Weights of a small mixture-of-experts language model, trained from scratch on English Wikipedia: 9 layers, a sigmoid router.
Below are experts of layer 2 (counted from 0) of a mixture-of-experts language model. Rows are named router (the router's row for the expert), gate (a neuron's input weights, with its number), up (a neuron's input weights, with its number), down (a neuron's output weights, with its number) and show model dimensions 160-319. Each number is 500 + 25 x the weight over its row's rms, rounded and kept within 0 to 999. Numbers have three digits each.
Before each expert's rows: "raises" lists some tokens whose logits its average output raises strongly, later layers aside; "comes before" lists some tokens at least twice as common just after its tokens as in all text. This comes from a sample of Wikipedia text that the model never trained on. Tokens count by the router's weight.

# expert 5
raises: "in ", "on ", "and "
comes before: "- ", "′", "\n", "″", "in ", "of "
router:509441454487531493485511525462511467505512505499532505489515514521475508473485505514462507437501489487507484480498503540456508533505470471492514511522498504529481442474503486504446517542503450511417514497464521487502532484556510471485518504515514508532509496479522529473506541495504516464495494499497539474516492539512488482482483548487500498515522487534476460508495522526490512486513547551511500512528473504467532510507475487544511498471522513477500481501467474504479468526561518
gate6:473502497488513513526481498509485509511441482515486466455522487537503498508478519536509492500506484446476450516510514478479508530478459496547547442543476498515502527474538484483475499509491531572524489514502537506506481539451530500516471481493447485489478477489500459524512477452495506497497450528530520519507499524490489481496497513518488488516530488527459464528461520530499475511520477467515476514492538487512489482525500498498475474510556493503472505506526506454519540509482480
up6:454482523462465497514495534531463470581524523494537495520511534502498543525481515516508480526439470557517512473503484533511510505521517473504524486485498457510497472476478448523514496490526461469504463472541531469507502504568558497486507514505533495501540478488484534499513496532499498528526500499490513469514529515500462488544519473518477488482472473526554475466522532519477482511502540513489486526464494508459501482482509510528556493488465496515522475468460494501486466497499553
down6:494519515499466512515523491509473536528496527524541521512457504492489526486517474506540546492515508471487463513488537475450491456512479489514491518491514507488484467518474495556500506463542510534450520515517496486513497534451461502498492465491459520473535493534480541462498525463462455540476474498505469508497474527459512489518540513519491479502505495480505493487463469511548556492454519458488494489506518477533477505525470452485465466500524503485523512519464470496473526503510531
gate7:537512530494563513504522473516467499462474491507521515454500507514450498541507495473490493507531527459530483504489526485482513528471466477487489517478555515491503508488466467538489467487466468499477440475502509427502449529456507455493471532443500511533484468505486465521520500492530532494525501522523447523416496508487513489502485542499525492540528508501519535479506506493538475500472484534495510502540496470487476510467513496540456534529554526541499514506486482516484472488485507
up7:524522501490458531506474479499531523516518494508512478521515471448491513479514449554494535502460528524469529487476482474493474469508480471471469472515488514451499522516538479509486495477508509484508502468514489547534546452528477553525526503539510537465473517495498535503475437537446474489480493492509507474542537500522450477463474466503486484512494511523468509507479519523449494475531495488523481487459470513510472524494508528451560473484480486498532478516484535510497490515477505
down7:514461535483519496462506443535457501518520544502544504485503468504483506499500497455447514525485469445476501503503489494496499530515517544485431472484523476461480499504510495540474501510490458488492533472491530524477529507509508517510511500448507483491498485478502484500511503486479460494494520480450468516490507489544517483504454483483512501526536512478486486503514488464474453541476497531496475511521505514504454516497516510509513476521499483529531538481514538527471500491500503
gate8:495545519501540527485495452527464495480475523494511510549451507486476494526463519484511545471461530507495448501496500494520483501495522486511471483495489498488510498523515486518497492528527499471499547527507496556484525502473473490522485493531499469525516533447523473539491535496523502495502494472513520506524537500481519465508526462526508474487531478537511485534503551504485494513480555469483487553491514462500518518543450503511503512506496506493525473469442473514476507445541501
up8:485512507453491527527536497530474482537454461540494495533498502479498526512492494484495476517506488514535517515450494492539520484535484527509493468504527487477524527517472505473537539525513525485479484485489470524498489563490491496503489534430510483511515484506537502489467478514496485486491502466473512501531456494517483448492510520511490475496497532511496478526509533498572469522527477497511500510513471473477556472515535480496505503549471466544536531501501529550524490523523520
down8:479517503485512506465497569489520498507520483500503506519499530501480532536466474551496502516506503498476538468513539515486533504524479489502535479523487501482484472520520452538493485470494484460463540520496524475487510451497518480483556473511482482500489516499481502466466552506515516492482511517512484493531515469551492487516543475484498468493490472443527508491473435499497495495485494484468479429478487492526465483451492563538483514483533534479484506523529455442540498477501499
gate9:544482525491486503537468465493500531431435509494519517505505459519463510517459487514510532527541516483468504521474545501548471559478510560467493488466557527499503523488496525455521538529503511483495503517530527492499547478501509457537500496471471497509501528486490494512502503492488475542472501496520502523464463480480470529551513537505497497514473498518475467487512543509486488489460510506497519482474474489460500527512474475497546513482507504512498540522532497480490499470481535
up9:517454535485560504528472506452500549443541495484518536466532502492512512525470517516498512525530474536476482516527495534521504496527498524485511496553495500503562511495461492427517540513529492465500559529499494464497511503522499499531533551493528502511521508532490459527461544506486465555491467504490502510463478509491525478507532474496488538487450470508461494513503497507496499493446475508514510502501482520509451557513510490491508479493479507479520471477536477501490483453500493
down9:547491477495508465504551504471517492520527494502513496489461498507496507451499510487492497493497517484515562453510476484508551489511524482509497515536459481498508517466505514484492490495508530474491485461497491491471497437509528464495503535523492540529492507489517489495531479520468493487469463550487477478494494487481490458528456446484503459488484494480470523500470488493521556512513514515482503548466511511542516547475497565482486470506514465483481496493471505470471494467510472
gate10:483482502500498461534501495507490503542471455516498494515506505470469483467533469519510504491478539523476457527525486521531542530534504466488505497494480516449507486503494519470488502505552564505493449541504495483513483483492537550513531487460508512486526501517496507487511498489508526491460480491488490505490474504530519490492472520465528503508484455487552515521559468491459557503490509503511486508512481494497484525551460510519497483515494459462467514435536491530491494453462482
up10:491496499535506486484503496543469481450514555511477514501530470491517556521500501512518505472464533511502509512499481459487492518490511438502531526472487478531508504507495533517473502490493474520516445546496450500497516468534479514509473488442501525494512521552510501505486489510459500514553527559553474516484455450506532489483491502524517509499503533560515538525532527500468511504498451499460524501497561502469517572526522476477496480527487480511510542482462503516474520498487545
down10:524552474500473503498521510517495527530518522472533484536507508521496539469439448464493523460554451492481529483465531504502484503499518488497529474508466487534458489502531479512474555518522502491509492449457529478459487517502513495508453488491488500524489537507493480514508502521514516489502506522545529480526546504483443507466520470506511481507500518490502534496486502505520481524512519481476519517467468541502472512478521480520491533469512463527484500488508452432531462501560493
gate11:498503526521544507520503537474522499524484477490458478515456508517500472513500531496506553508507518501498500508518466445446547497520500541474500414470551492487493552491493561531489520523533479498503507491520509531496495502482508523484517508493457493529494532500506474500492516509528505521506503495515510548517527516491534486518512519481450522463470480450484503518476457523494514512486496504500503486488477530456491515522496487469489486503527510519515514519490481544567463514521507
up11:503495497510515514533463486526522529489487496437511515485477491555518488532527516464467515479505507450495475470522504527468499491478459518489515515522547490502540510489505453520497518524515512487478506500498522548525495524459551504488499464562484474499522492495509509475489507454537476507461536507499528488492514484468535518503468549509497489470458481449515518533515461512581570517474511501497503467483493530493496503530520470518524506489542542534500514543486499511494458501529526
down11:522525494495549508482474512487523487510491478529542480519482493507473470466509506466498501480478446451458501484509511504536518522504513516495483469521476497488508512476494497470524536466484481520503505476515487471450473438483495473517498488489444494505542519524535508488566431466514501486490508507496516465511538512520490418479455456544572475502491516517481503454503497472522512488538484501493472486495519480509522503470536455495530567505496485507506531486516498469502487468528504

# expert 13
raises: "-", ", ", "\n", "; ", "- "
comes before: ", ", ". ", "-", ".", "'", "th "
router:479467516497452503500490506503492480523494478503500498477456476538497493483485493528462426451513514482516488532489499495468486472510486510477526478503502496479494498477490528508511544546515506513454520492511498501483517490427492510525519459513530509509528480498511513459501497485483523506543477469525526537523529491464477545506476495487484514440577487472470479553543484522510553536447504484486496527464498506494488506497449476530540542494538512553499525474480466557513516535562473
gate6:478547542518483543445533480537481495473483462535491450515468565505475450462489455484463502480464504509515488512510503528469460525549458479492507509475492482482458497528501498497485535464484499461506492529548447508485474493542551449525503477487510505513491502466525463467512524525498514501498463531500498463481509492462523511500480508446493506495517546500526506504483502460484501523541447536500485528493496528473501485473526490477468472471488490495485497504465471513485503468505498
up6:486485489518511476482460472503509511491502522514530509484489472513514504530499506503520495493490545498496519470484493431525512486482517531530475542513499488463551489466499500462524466474487505525521517475479524482492516525431502495496509519524503505510500513547472546540486506494497488506495526478491518537489494497516476473519515535554519490525477461484480524479500513522501507514506484433505502524528455462549497473485491536527472473497530506507498493511507515490557505515496500
down6:490499484524472557489504483537510492481535491466497516481537506473519526508520532531496484531498487518503499472472501470502476522523503528460497530505498452486551464455453527464500498506510503530502512469513508509512559465504516466513504489508501482472511535505501530528528533505452515470512501474536513505514509491520470516543499487488484482510459473483476496541517466517496529536454513560503512446477495523518527496510530489488504503505506512454517554521538461499528480508528495
gate7:478513454504522536510543527502513465485493452492515472513520486476504506475481527539482473508526510487515511502488525472522511496511489504521543512576491478511531506469534545526512503518463483513512498479465453497490528563512480484497485485528508448492511501468514477531484559479486502474508522496470503525520489525486517551496529510518524459481500534523525505502527515516507491485516490515495464498494500469511533516520529493504538512460529479535460498476474483522469504564461507
up7:517519508426439515519503476497481495550491499505513513531499482520503498520519469491476501488510501510486520515511513495520487498430425454482445522503511510494480503489509470511483487519540498488463473479511530460504442516473480508518461494470474516506494511527526575503517469520503508506504530505491520515465463521505477439445488482470508496523462532507495500511521499451501516489487488512438502546502495503508471496507460493511474522530474533489490488516521501474530476444519540
down7:522543502469511505550478510493474543531513491535500483467485503500465529494460447454530519485497477518531487478528465519487480506537540526493547510469513487460482504530469539520523513460480470497488508495462525542534515509505492528504506497518466544483525535548496463544486518536505484510453479492444478474479527508520481531535449483490488470467514502456461478494496516524545508487504474498503514481478465525516521501506510494495454535489521502528511487505536511501494515510522544
gate8:495465498535534522492483509500494540516513487552507504495473528480486474487517474565480536479487464547562485513484493519494473508461501501504512508506513457501505506534530511507457508539517475486475472505489525511469491470488492519501503468494476492481506537435501473573481509521500506465480464504501455490500462498498501470482503492463516492475523535507524521545487507499516467505470510478525499501484528442459468495482505520513507508457541521488514524552504510486507501490468509
up8:539552512457486545485481514451526522503511479511499508474497497484503505523496506511495494535469513462442514509505498518494501501507541531521505502530465539516488467471525486450554540477505505527526496498491462478492503548506511481521523531475495511487493512488457497504468499495465486502483545477492529503502454480543470490501466501486516496454523492515460474543506508486472546498576469531518504514500518522493523510492509534500506516542468507499505503510505455534486517497462474
down8:500485450495516522463479485492535504514525509483426460557514476519461481494517491471506492398505528479519484469499530521520499480497530480534540518490454502499520495481509505494496531492514508523485465482493504523474512505501498505514526503502491512501501508502502491463505451493473483509511551458487551492512463482492489507541481524489520515470492506502536455494513487500517535474509528489501512549483514461485489497522521485483518482491518499511484480514499520505452538547536521
gate9:489481432474517493488499499511532507487512489492505471478488519514448539525484523536499535479512482501483485502504522521458486553495468520483543512470557502442510463491457488499516506536496485463528525507512493492505495496523509438460471508498553516525528490464494485536488482512485486502546516481568510482486523502505500493469519531516517493437509457492497514525539489524512482506497487522517502500542503523492539523441531503459495540516472521483506523505483484520454494502488477
up9:487486506456505520474540472528510526488526535457525501462472475474519481505496504518497531470467463527521476471464480472489510524489493525493490499473505477440485494491452555478474527486527503439499525488491473489482528503492472472520479538559524474522476508523497504509473482493492442473503488489487496523486503529521501484493538461520470510491524446491487516518514490493572505555491503520481499558498508518505485528519515517456477509507480503490498489471503463502501523509502522
down9:479545464482485521477527474486526532506525542460477514469463471464527511471460486488502444552528499466544516505468467475509501527497489478504535479496498506480513487506486522471460501523489491521541510509493498558475460463490513531490502477510528524523546463485477498511519502486524479497501446542515487507505510528492492504533494483477497532512460528551472516505522535502537504488511528517462483526482535510523465488491499484461507525570465489513495521460483487533474511508493517
gate10:511498513559502471514526504493456493521536549493505546506544445524511475512479506515529506517477519468506533463506495505498474493491490487484515489530526454480496472505466499458504513483505475526551477497471487444508540509491440490487480532514497465512472483444492492501528519517506490459513482531503507497532502472541469492490489485509514455513467542493500477547518517480510480517507458479517498503535436528521512522476465500486457523509519464478462507470537471545459482497497481
up10:460512503509529554509513512513477574490525523473505490489562513482479485517518491494497493501518521504499480483467524542501524479494504514476504510504541526487519516516470492512477538489480490463494468542496548482455512449487523505488473499530476546491476491497478497446514515505502509527543536507514518481499514483513480522502512517486447487466486488469479455462469506534501491479473506510527495435483487509484540493527490464494460503511506509499520546527558550498504497475524549
down10:477502531461437522473500467529517507510562465487473507471506495535477472510463471529464471429474538516529500481496491478512540486508519546525478471492461509456517522481504515555494484497462493440454523512503526496508481500492500491513480464508465488512509457541471462498502496515486526492540528529489505504484501495509509509488564512522522508494504479485551493487485526496459496509504484496465483482530496475514477506511518474502477502485471505504496521508494526555562502469496494
gate11:505479501501469531511505547467461482496519527497516482466507476516493492506483467471543492528514527476477471515492460502545500521504529507496459581521496508534492456547496503527465510506494505462476494477488467502518474493496476498516525538474514476500507527501525505548519487532493480495462495488525537508454480506526490475533499491528521475508553549506472433493503468528494511507480481522521527470517501499484481501506449509455491502510538463486497542528505476506521487447525476
up11:473503481526513463547509513498492505512516454521474479485492523501500513451546520514471520521515519543514505518505479476471514560516505480477534456490481536505525495486525505494502524495481480452522511529476546518503495507493529532503494516521479505478475545520491425476495517511511527505521530474488498477485513512471479480515509484483518477494559517461477512485556521512490447517543465500487558483540495540517501505519469529530496510512472483454485478468449464503493512549461518
down11:530458493461490492523517515482487495517470497506507489538461487479463510517443459520505481538479520540521523488512546488525499528484514505461475477519465466469483476485499531495487498502513490511522474504512497501512472503514484512462507482501499557519482449484513478507450472438496549540480508497493473485524486509512498525490536480508505511485505501509438564505470453481507498501515446503472511488498498526534468481476543524480507492522458526529499512469494487490473517505488520

# expert 10
raises: "and ", "were ", "was ", "in ", "with "
comes before: "| ", ": ", "|", ".", ",", "–"
router:481478486463476515515493514503470456510512476532496491498490508538518481477469463506525501438521520504479478492507475516500466480532456495511512511480519504492473520461492472517439504551495468515466497445499477461508529505540497463499494523498508496490500493507548501446529502515476495462506519451518492520534515514455502498454475516516472486519509506551482466494495546522517489503539506493468490526500440462488498484484466543499489519491496513510504489512469475519494467563553530
gate6:518486471495493463537495521509534516500453492532497503462441530528512524510499489467471529495531540527504480475501511515494567508496503513512497541489498531519502498531477498540521478488484473500482506500531535515471532486480494506518476505502502486504474462515495535464512504495546495549495523518499497493528482492467520469483503495498481474480504519473483507495501439484468470522501512487534511480536548517448519483523535484493463499491500506473519469560514522504529534480512475
up6:495485521514516543477478477490514501481516518501537508537522466580506478524528506464549516476505510497461500531488491466519535489506496448475513487510515522488492521495519502462498528533500488487502487501519409466524528542502530511494474491495490499482491510474473525469491520520501520475551513463517486483453500510506461469472476502537502552499482512494562551477481512491484457458506480534500474508517491486468461527497503509528504465495507476559509493525478482515492492493473507
down6:525486509501519494488498491533475458503474521506494492496503487505471474536476494447516475453480450486516479471512480499491521480499473474524480510515464523490483485482468511513493506510474486523526483471514472475491527503529496509470516483501496487468520491457489490526497487493470516528468507474534496522510478493553509480494528495514529481526496464514504484438521525509482495487500503473518507494512525527456523529509472504504474474512513525496541505512518478494438508498507481
gate7:491490461512514554519443504482487508477473523482513514473491523513530489546509506534530469499473558486434532508534489482469472508520519490532482512510526500510530452484489513497507489502541492528511514492523499492466484495490496539483533499490527514528499465518475537499482538502501465460483478501496540514495526505528477506506518502470492499501471520458510467490523461508472485500478470477481493516513538509489439540475528544536497489533508476481520449515501522522519543475473484
up7:513515439461447585510497544490472534509488537489503521477455500507499502493500454461551477478519496501491499519543489491472535502484534466495463492522481511469502461476498489511505473510453480487460519492478517474497449469492480498489520514530522508542479438452517491485495465473494479521475481504532518511473463524472501518483497483524505478478497526487521472479478475511483520485459523500510541484478511522497503505481494487532463495509536536533499526521523511531515520521458511
down7:517524489467474476523461539488524489496453505472477486508460493469503481471499451484529497512479494475491527498505555480524529528478461470472506515497521463543513472525484574477481539469517503491485498512455442458521476537494477517485506494497504519492505491476521508516487537456501547482482537476544480539494474500506451519494469484528514505486547519483502518496495475502485499495487518488475488481532496518487525485525519520505494468519455480483496491532543539509481502507492506
gate8:540494485501509490487532447513529528517530467514502497473551501538479502496478479565504493509520474511502477526458482502531538515485495504474457509515481477529503514485509509473535498502521509519487473493450547474495498448491474511528553491492485534535494517519484525506487482467490522480496507517457520491472537504496488529494449490491491511502541487498458523470507539457531519491450473503466488508512495511502498537541505523489457456448497475493494461489503473549575481509470475
up8:557473480462513514506516500553511522495514501497524487487499506514492508519531524502538473531500517456495501502445507488459507490497529524500467495547477456560554464498513513434516502488494484522487498507483498531534477500462488461537499469529491484530522513502485524499488510470477473502502474484472547533541493502488486530531462511475502520491500491537455493481513519469499515513485514534484525544472494535485509468527524469516472473510506503478480475461527485482475498505494468
down8:522482479471516454437536501493520497489508544525481485469570465481484478514496487520502492527508538493520495522482495479499532522464503504524497498524498472487487503506475511539514516493504531474485539500484526535470488505491497522521535512484466457545513480491506515536466481506515502518526498507456496498509468537476504520496493494495546497444512464478509502535506513481510494461469535523507526519508481528519517445508485507504488534488513544511510530528536475466463538516487512
gate9:497492502511485478515521496491499505513505541554526501527499564535514536527530556495482526517495514490505430511501467511489508502508524488483562482481498487473513487526480516438500529488472499476484485515516496519435476493509519477536486458491507471493515539476434531505526493530448506525486515526494540479465503472530489495497507517461482491509561498465518485501565500472503530469475484502487524506481491511482497524509468500531484459507476540481515508488521540476546525531504456
up9:521486495471503527464486485560502511512485481435463506481473466438474499542482489469516522500488486494468548499514511513503506466496473483524468498467514509501460470522504486546514465473514528498533458537498539456533490527500486511531512490461490524522501461476543486471454486458505487556513518490517507507459494488472478495528502499481503519495503523485504534502441530514495516514541507460504494475534488506548450469474551559501530501502500480512502512505481509553482461462460530
down9:516509530498505501452481435520527523446474504518533490485493477469491485452509519477521514468500502534506517544482482481546508455480469523455498517524518473457493518524537532495505507484515499517484474508519453465479481469475503466517501481509505477477476504501493521507480517470465465473502546510465517503471513528520479512525463494489460503477515479504507490512460491457475488514472498542524480563509535490515532490538512515523533464492519513533541484492498521481502531557508519
gate10:503527514510474491497515507465473506523473474521511503544521495549490535477476495485465532489524476473512513494517442482508504469473478522532549497482504531505488467506510489525509498503521504496541489499485547573529524491544484502501459477502485503505494448480481494529452511473528474481487464510552510483476507482479502495533496509484520513495534490508499471469540444507491510498464480515531509506500515541494487513449528498513499466504517519502483498481500487512514505497511488
up10:488470542454516500456484486489543523468479524527525496471483461517502491514528522477513440511504487518515497464493495477483547490497456469501522539547486525490491448535527489500496541515529510534548453483498495484466514524476507482523519490518491524524474474485478517460481502502460506500470483505511430491536470479493482484496511514485522565456480473474503483515504532467543522541534475454520511491504476510540461543518484499502521522510496487460482503488543484503485520479534438
down10:526487540506523515517498525507538525495485507525461498498469513546539499534498450450531505515498494530500488487455519517483482513525538486504511456513494496530504527483513493539453497502492529500465503512513481521454515522452477467482501471497487524494482532534492507518473507511474449461460479505519504478479522491477477513536457467470511486502490456449515483501478486530503525478530486484538481535503476504474492501516557532467499491447518491469470550467509437452523492535484482
gate11:512512490480483480520490462531482484562514491485509480498495553527475495466462475473507477507525484502504485516459493486510480473520506521487529464509528542485485501492531507463486474459477498441494486533483482557510468499473475465504497518473483500529527530509496477516494531481535483463507557531480489519466512441438477500459516522511478500504529509483510499515511501507511505503477484482495519545522465494468506496465512540512519500508520487514445523511494445475474511462498540
up11:496486519506493476533496519498483483528501513529550506498520501489504518545538520505519515483464490497502484513490533490548524485503455433555442530444520465500493537512508457526474498477499496513509462503544497486467506498497528511471509468503518526486484509516505502471473462468501513528528493511512483464510500474561460472546518524460542473484512507520492507519532549474498485543492511501487472486466535513500494506519468495519496497504500556494534514515481522448490504498480473
down11:512498485516514470480499470487494515547557474500485485489525475481463497495486511519511508467493510533497525470513480490543538540525539504553508522496546535448490511491448518542459508512528500438486494492503503493503486461483545543489547482478478482517513440511477521522494529512496514513518497494460443518504565530473509452485468514530500462528538510487437512518488526471465501495479488546527467496475523503516500522530463501504552507512477496512489471492475487511481529516510502

# expert 11
raises: ", ", ". ", "-", "\n", ".", "\n\n"
comes before: ", ", ". ", ".", "% ", "-", ": "
router:493492495523505466480481544477501472492508518515486529491506481515494514522528496471508542431504497484444504525520527484537475542499486479480532522499544480476475487546488447511513488540496505507513455507506496443506510512520531486522501488497476496513513471445500541469495511489508496492493503501517512523520478485515470533493487533490527492507511524467507507495536510508529473500481535440503530485458488508450469535474481519538528512536525489491512527551506500511491497498507501
gate6:543553489549495509498485489546528533506506501522529478505487480492514526443467495493491495510506454518485501538505500458530504472460496479507519535498535548551530476497506500506498479485520531491505481485467530521552510489505507507482542497512531464515509486496498488483491482493482551492515492498477484478466490446523525508484523495510554527498525544482488505494453488462486465534492564498502518522509492506519505507515467470504559533534532508518462518488532469501483524472505506
up6:507483488515523526474537488469505555507525499525481524517525500464488482477452472466490485494497494517489494478516540528465492470501490506485467501466481516534485486514484458527499509491497504500501521501492500493507520508480471507482521497528481508531513504531486483502489516475498467479523508505480470502485503557477486475500491509449485521533515493481504483505523490497527486504474428511506549476521504544489483479516487505533439498492510477492510484510517516518548503515487460
down6:486490532490499500493517454496457502447516515501488528479498528528479505525496532530515484396511529499473488494503500475487539504495491489474514509476574484545530524501505550460502540486510484531515506474512571510515532511524484515477496501475512489455458464495501512512494456538557465517472472453527538460460498465501507482496505511530513508495465493501461494473470526495531510482548503464541479529501478493547505571527527485486526482486473489481495492501494506491495544481506512
gate7:505497465491496513544499512507495513496507490488484506519531467522468510506501451493545510530486525498544498488541483520476505520472508499489475532523521508521493522550530525501510494507547458524501499490533478508495455487482499490459509442479558508493526519451527509472487491496483505505492507507500482504540514502503469427497489468525496486506462483511515464503473474506533525517519503541483494487500473439500473460502470509521498473475473531527496483512502469527429509504519545
up7:497478457520530485491462554520506486469564490497491539496506474486503496505507546499497456502502540481514491520528480506486522478508479524512500496523524498486486480516522490511507488500511494500550519498542524507435478474435478518481519513533503498482530504490518477497501513477498485473511528535514507489491492511485501463494493509503503498507500503454507494531526479522465499545478530468531501493531513532504531501520513480472563449446483495456498541474486524519492476492505550
down7:452503537468454539516524486507480507519532498528527522506492510517503483504472501514477480503528510491506496489493486497500489462515487474477495548474442510478491504459486486530466511503480510439491518494526466518545516505476506491485484511471502521466473449527521513499543513499531522511483491502490465493474543517492512546504526469484497511517530506548480484483515507493502475487490500504480523507482491463485481485522477527490495499545488514479487495497491519466547484527471446
gate8:524522464483463539538521528479477474488512471544531508524502553502498488519477503525500472452529529504499500511477470521509496538539519511498575524557528535474502515523510500526503499492508466528493527490544538479493532490485513526526501530508473511530514447513499510463509497526485518480508502508488516511482432522490487536505485522439530499507514534486520469523522509537503504537495526469521499501489505455507487490506516499470520473517540500442500523510524490480473520531550499
up8:514517485478481516489499515492479469510483532546524532500474492489453455509471517517483510487503525481507462514506463498471526490527490454519526455485481542502535512502490488491536536514481501515495538518557494493502491517500504512504524491471576503514522525480494529513479515527512505468491458502484514471490474484517506490534508484501494525459518528465509471490505488489485481491499555487519496509473509502531515500507517440487518489533510462500492573486516458481512511473537534
down8:504489504494470509517517525486518491495517495490507474463489465450557491506509520514503511520531478534541510478514463466539518500553509485489503431512513506484479512505505461539488528506492540498516511507492471482501495495536518486498530508489501491509497516520538536534483453495468509495510442503548517486512512485565526517489508487493489480478527506516528577521559450482468516508509525473492533517499502477480472493518510475474510502515495504483499542487476464485506485465502518
gate9:483456507505510479522527508521512488516506519513510519514473534522490536469515509492534484504458537507509501477489509542514463467540498503488463520499475508510481499439516514506478549509476490472506476515504473493448489531509497503513514512501471481504538522482509506449500517503492554486489522520463540484492495480499531491445488495492520483470499475485455500509448471493486455511524462531498453501523504505492515544533501518529489475491539474525505496555501482456485485472517508
up9:468485527491486530511476501531489521528493508521540515509479480477525508485498521470509520478510470482458537496516490513499463510464492451546474483492509536521475480479526456512547514510520516507504516476463517524477515462539528500502511517500504481490514507472521548496499490441506503507499496479503494510491484535499492515490496503509517501552488583493442493499488451461486460531507493521522531505483530514476512504504498515480478522491450520530491543546530521468540533510507499
down9:513531538515507518514485517487467473491506537541465522506481461545510495504535521514481512567467507511471511513492500481481502515507499528498524553488515477479474497524530512489466520532481510530559449517492514457499516519457471525507502498503508504493490516525498504516500505535501499447451531495526492514546499509461511524531462488503518483481476487518526530465506481529483501514525471513460505495451522510503472494523504499485490508493501466503455473476466467447515465487524454
gate10:516484496472530458467475530515470455507548490510499493504472464526492526528477475513489482445493468511487534535526491532502508515499496529525534556477517466467485478503528527551456545503510468507516491497510532544510497483512494494448540506468483511524481489512529553511509516515507433462482529497507520494500559508487450500496526498513495516513536520496516520507531536500522543517496466506535467526494502513495476522505504516526502499509511527513503474488493477453472515514530517
up10:512502496443445514528489509522485533513466506488542519414522526502558480484507533487498501549531497508516497509459559520464452502541507489485482520521477508504514500495510504505514492493507523540527527508475528472554503491454530466487497485508496495480518513505544478487433496525538520510512494518494519524523495523483460510494461500458459455509485463495483494531470557483572472482481519483483483507486492475468508478520493483495488489469511486547498501511490497522489494543482523
down10:482498496481441458498486504496469474485508475554518503457499475470505524526501535531499485461517479525465541521509518498560496491533526534509490435468505463493518493484483521505498490528528469484485471519468508517551528491497470505485486503483482508482480479505465511506504513562516544497485501487546528472510506539512485468490520504557496503523489499501440509473526492507516577530477501485502464514466496465498513500507526459542536537501495503501509483517540484495449511508506486
gate11:485534544521490472489497483459503465538475478501519517506465484498500472445496503483516470513488492488498506517453509508475551478518516535482500503491489509467466485523484502472484554524505513485490464521540523498538463544495501502502539499514542497500523459537511505459466454487534531515542473472535505524483546459488488546529508490520486515450470518489459520499510483509483479495490517462572545519514502516511507501502496498492532478517494467489508490479499485533499496526500468
up11:569497486473516479497441496512477459516520512514480472513530475536512474499511468523521500487459517498486472491473473525527463518469546484460476448526455491505496526483484509510530520477508505541478508485524489488531508464485496486463503478503508492499463483494529447499530503457481485478548533531491497486507479519536500434494535508503521562539509474500528500537466521520459491457509479507503507493485495538462494489510502476506563496505496528470487510514558435519478474500471506
down11:455514523515511509470518535549526524504514490525531490469493542499488556510519507458435523494520433481525512544502475545508468520481491483546504522505522490475466481507525524557492530516521496506501499508488530505489491457518488500515472500517471533483477522474515519496502502495496492477482545552466487550512537480518493481529492480487517479510475533531443511507541495527543548482522461476471494512498507526495543482527502458511506506503459476475531506506479560534488524477542535